python train.py --d_expert=64 --moe_layers=[0, 1, 2, 3, 4, 5, 6, 7, 8, 9, 10, 11, 12] --balance_loss=0.000114
Below are experts of layer 4 (counted from 0) of a mixture-of-experts language model. Rows are named router (the router's row for the expert) and show model dimensions 0-191. Each number is 128 + 24 x the weight over its row's rms, rounded and kept within 0 to 255. Numbers have three digits each.
After each expert's rows: a language model's description of what the expert responds to; "comes before" lists some tokens at least twice as common just after its tokens as in all text. This comes from a sample of Wikipedia text that the model never trained on. Tokens count by the router's weight.

# expert 9
router:137139126131108115170119094122141192111119183122116157184126156139130129116192131116146137124109114177150150132110090138117122154123142152102155102120153130151104122149082083146128101144116129080133134113115129102140188085112125176151095105148140127114116159133156081116109121128124081126123187107107118126117126135163138109121121138129152103151134166122139149121144206126164180132132115144116116133092143119146101144152151125116128129134130127129164116169106130108093146177139113136128082099153141117138114129188123104121098071143152135117104108127120101122153144136131127135
Description: Final pieces of personal surnames and place names in lists and tables, such as -son, -ton, -ville, -field, McVe(igh).
comes before: ",", " |", " (", "\n", "'s", " and"

# expert 15
router:171095089151138129166125142107089124118126121130124162116156145129132119117131141109152171121061116099141128135138124163151111107102113158144114100112141143103127120156098128082201156181139099126116105115136134153126156091134104149154119092166141137156103152139147101128112130142153108131146120168114143117131098153136124121138138142095148104170145146121083107132158139146156130119148114147148165160108103096131124149094138089121093122149082143102086139149115104171136140120098135185161105108145142112125159127097100093115131133124161126131147104117189175108125178136151108155
Description: Table pipes and initial capitals in sports results, especially W or L for win and loss, and Wolverhampton (W)anderers.
comes before: " ", " L", " P", "R", "all", "E"

# expert 29
router:146136085118102138165134125069073160113093185122140126133147138138132115076152158111111125130135137168124127125115078150129115141118129107147148094088132114152103128133098108118142131167094149106106105148137091140117145125128166130113129129151141194087085110120121123122107129138113125121101098125130143125089127151176119135144131075110132096125104141090142152189157137163174118125149114146107134119136123124087156138111122124120120115133143189120164111126109092126139111155097159111103071126133164113180110154116141134153093102171139114108118084156103113114113152116142134126
Description: Final suffixes ending a word, especially plural s, es, ions, ings, ities, er, y, such as Downloads, Christmas, Hatchery.
comes before: ",", " of", " and", ".", " in", ".\n\n"

# expert 13
router:167096111144134106135146127087113165099122143117140122155155150117090119086164126149119132161105138140102132151178151148114168136123147129097105125104143108120116096157122157152199131148118161125123144131130122101128146126152137121116087138156128157137105105126127116130098138111111135100118162134116146130081081135147132140109151121117160116117148114096084155135140142130173168136113117175137095135105124125119083123086168167109190113134082178113160167111130136095123164144126123118140107082127146074171163076139143122099140147129129144127116087171120096116141152133139109123
Description: Numbers, percent signs and units in sports or election statistics tables, plus raw bytes of non-Latin scripts such as Devanagari or Thai.
comes before: " |", ":", ";", ")", "–", "."

# expert 10
router:139117129136115083125155108094123152104141144174134136135112140125126146115103163178093123151095115159129121157135146110113114167105110102097145087128130142147091131136080059141143142158133137114111098150114131125132140095183133147107070111167137133092072127107143089125114130143115083094126158152097172113075096114122138123142095086093131102116151118113156143146142159129152163139130102193153131085115108125126117143126153123124178135153096158108117142125104110116108149116097116114129095108133124119132110121140131122124087119113140114147118111159163143097128178159124091121
Description: Paragraph and heading line breaks, Roman numeral II, capital-letter codes and numbers in tables or coordinates, such as ESPNcricinfo, Pan-STARRS, UCLA.
comes before: ",", "–", ".", " |", "|", "=="

# expert 24
router:150115090118145110135136068140098150085113122138106127158129146129146136090146144155136076102100154151132125107059122119122131123168104129100152117112144139154105107176101083118149121149096099132094072137155115084106156098106138127132150127142133151120096135179123142110119127119124112090154134145115163142123141141156165131102154120094110138148115129141142176150165150143147193111158132137143162169125133101123132138071150129075124147127120124122110146152148123114088151148134136142118142129109153122155120107133120112112083080126154087105126120174128130118078174111134128116
Description: Verb endings -ing, -ed, -ized and relational words like where, when, about, near, as in do(ing) so, sh(own).
comes before: " the", " to", "ing", " in", " a", "ed"

# expert 14
router:215073127117177141144129120118126155084087116104148133160129133085129144107119160093134143112112146164127130095088132148115126166143102119126158141114138156151131118126112110109143099131129119117134075082145160098120162079132165162129119116165129128136150125112140128107119126122111118120154139204135130097104093173124071134129113130077140139149099125124125137127150137150152168130134157144137121097108126107129140113122136134092123117117135125100136129112116131109109138135099127136107100075107131098168146161144085141106168088103157133165115119117085134149098149129171137171
Description: Line breaks in infobox and taxonomy lists, commas in dates, and connectives like in, located, as, and coordinate symbols °N, °W.
comes before: "-", "|", " ", " the", " a", " which"

# expert 4
router:182096095165148106149143132119125142127097111114154167111110153145129132100109124091112129148107146139132178129128131130153122155147100111126156099160136115126116121109113070136184155146123094135081116097135125090130143146159125127127097065127171124110152142129095117112108128108151135142164155188147129114088092132125094147118102147115107141129131136116147115147118120144123144137138137163152128124096138107162090161131113107070118100107098140080150165134127053123161124178088103161152112119137140142135155124137094102097158116132108143091084126147124094140161135126121138130
Description: Opening parentheses, brackets and quotes after names, plus year-initial pieces 19 and 20 in dates and tables, such as (USA), (born 1978).
comes before: "19", "20", "18", "17", "15", "16"

# expert 7
router:148130114129126141197125085159163201074125191140137105206145159105134119094136161141110152124119122159146127122123105134117101148161120113117141130113118121111088114155120104087167142146092129139134127108137134109145158122124096154114101072138126161103088144125106122115115087137140106086138157117128132138131115142172126146159104165114166109122124159123095130152126171119157177106142111129135116100138131131122140124126140098132133132127145134112138144135155120107134146152118083120120114136115158107164147152113121133141093123122141098172078099103087130076143156132151132170
Description: Vowel-heavy endings of non-English personal and place names, such as Chaharmahal, Arizona, Azerbaijani, Serafimovichsky, Surah.
comes before: ",", "\n", " (", "a", "'s", "i"

# expert 3
router:176109118120129108159138090073141131115110135147172149149177137132116162107117116133157146104116169154132116103130111141126124150099098141124145137113124132097115127159082084072167094157126095085120137091135124147078128122096123195102153088162150160106100129163134121134127148117116118066166108196107146123131150145148115136092134123094117123145172124133126102105142187093144129092114122119125137153122140114110128119112151115110125109115129138109124111117132115129080152178087139153147111111132152149117143135124112108130143143155122132141123063117130116085125156136122108151
Description: Periods, commas, semicolons, table pipes and clause-joining words like while, but, when that end or link sentences and cells.
comes before: " ", " The", " In", " He", " \"", " It"

# expert 23
router:147103116157124092130142130115094173100142149121151151139126132147105120072118170127153143171050135141123133147134103145124119134117144119109110139150139106130105143115138044120170095128115093126099095137152167119145165112156167183140094117173135164111105164132083077106102103123098150118126120115123124134118086135122112143128151142098154125131155129100141146165151148102130163143164119181159124111091144134153133136109139104132167128081082124072119151124106118119101131150121126099098127115098117108146129126118163149107121126153108143101111145121129152131126164138103109138
Description: Year prefixes 19 and 20 and sports competition words, such as League, Cup, World, Championship, University, in sports and season text.
comes before: ",", "-", "19", "20", "–", ".\n\n"

# expert 22
router:155095094122184101146104123130103152170091140122158137115138133131142133148119128130095145136118097133128115127117136178125131133122097128118125100116139155162146135097116124138178117170138119114104137119126147120110133110188123117118074127171137160138105137181101120089088164103147102111126109151100155160127092178120128142124110142113128145148151129162172112119143096149117107099111138139158102090108121127156123099147088115109109122163101150069108163137143129081117192141108068093134121096138163142168142152104140127146093094168147121130131104145119128142136167138150121148
Description: Month names before a day number in dates and tables, the space after them, and prefixes such as sub, sup, pro, dis.
comes before: "20", "19", " ", "18", "10", "1"

# expert 21
router:167085121116141129157124093128107147088143108159117137151128155122153144090147145133095086138116147148102136137120096163126149149159114146130123099115149132130111164158092067134130133137110116118118072134150116096085145101143131164143127124145134145121128146122114093119108086157124132119148133161082172135136139136133112159111127121103141127158150134121131176151187123156183189104127111160157151127123110148150157149104134159042139099149117086099131134134108120126094149140125106154125106109115120118140139157116125075139102086085112128107086132155111129134127142081129108130
Description: Function and content words inside prose sentences, like been, became, other, more, several, quite, and adverb or participle endings.
comes before: " to", " in", " the", " by", " a", " as"

# expert 17
router:157061104136141126171120097116121118092050122151146136172136138119130176114086108124123122103095135149146145116095117145106124119139134127127133091103142129103168119163096134107133114160135131091121103106144131087093145102120104133146132102178153126140138138123125141103138155112095114107146105183102122159117149134145108152117138136097124126146116146159121118135171183149165151108186139152174116105090147137111146129092149121115146144119123130081169123128139101156128148114110123121076122109110133119176137148144100098106136098119116164115116080148107133123091154082101143112
Description: Prepositions and function words following a verb or noun, such as by, with, for, at, in, of, before the or a.
comes before: " the", " a", " his", " an", " its", " their"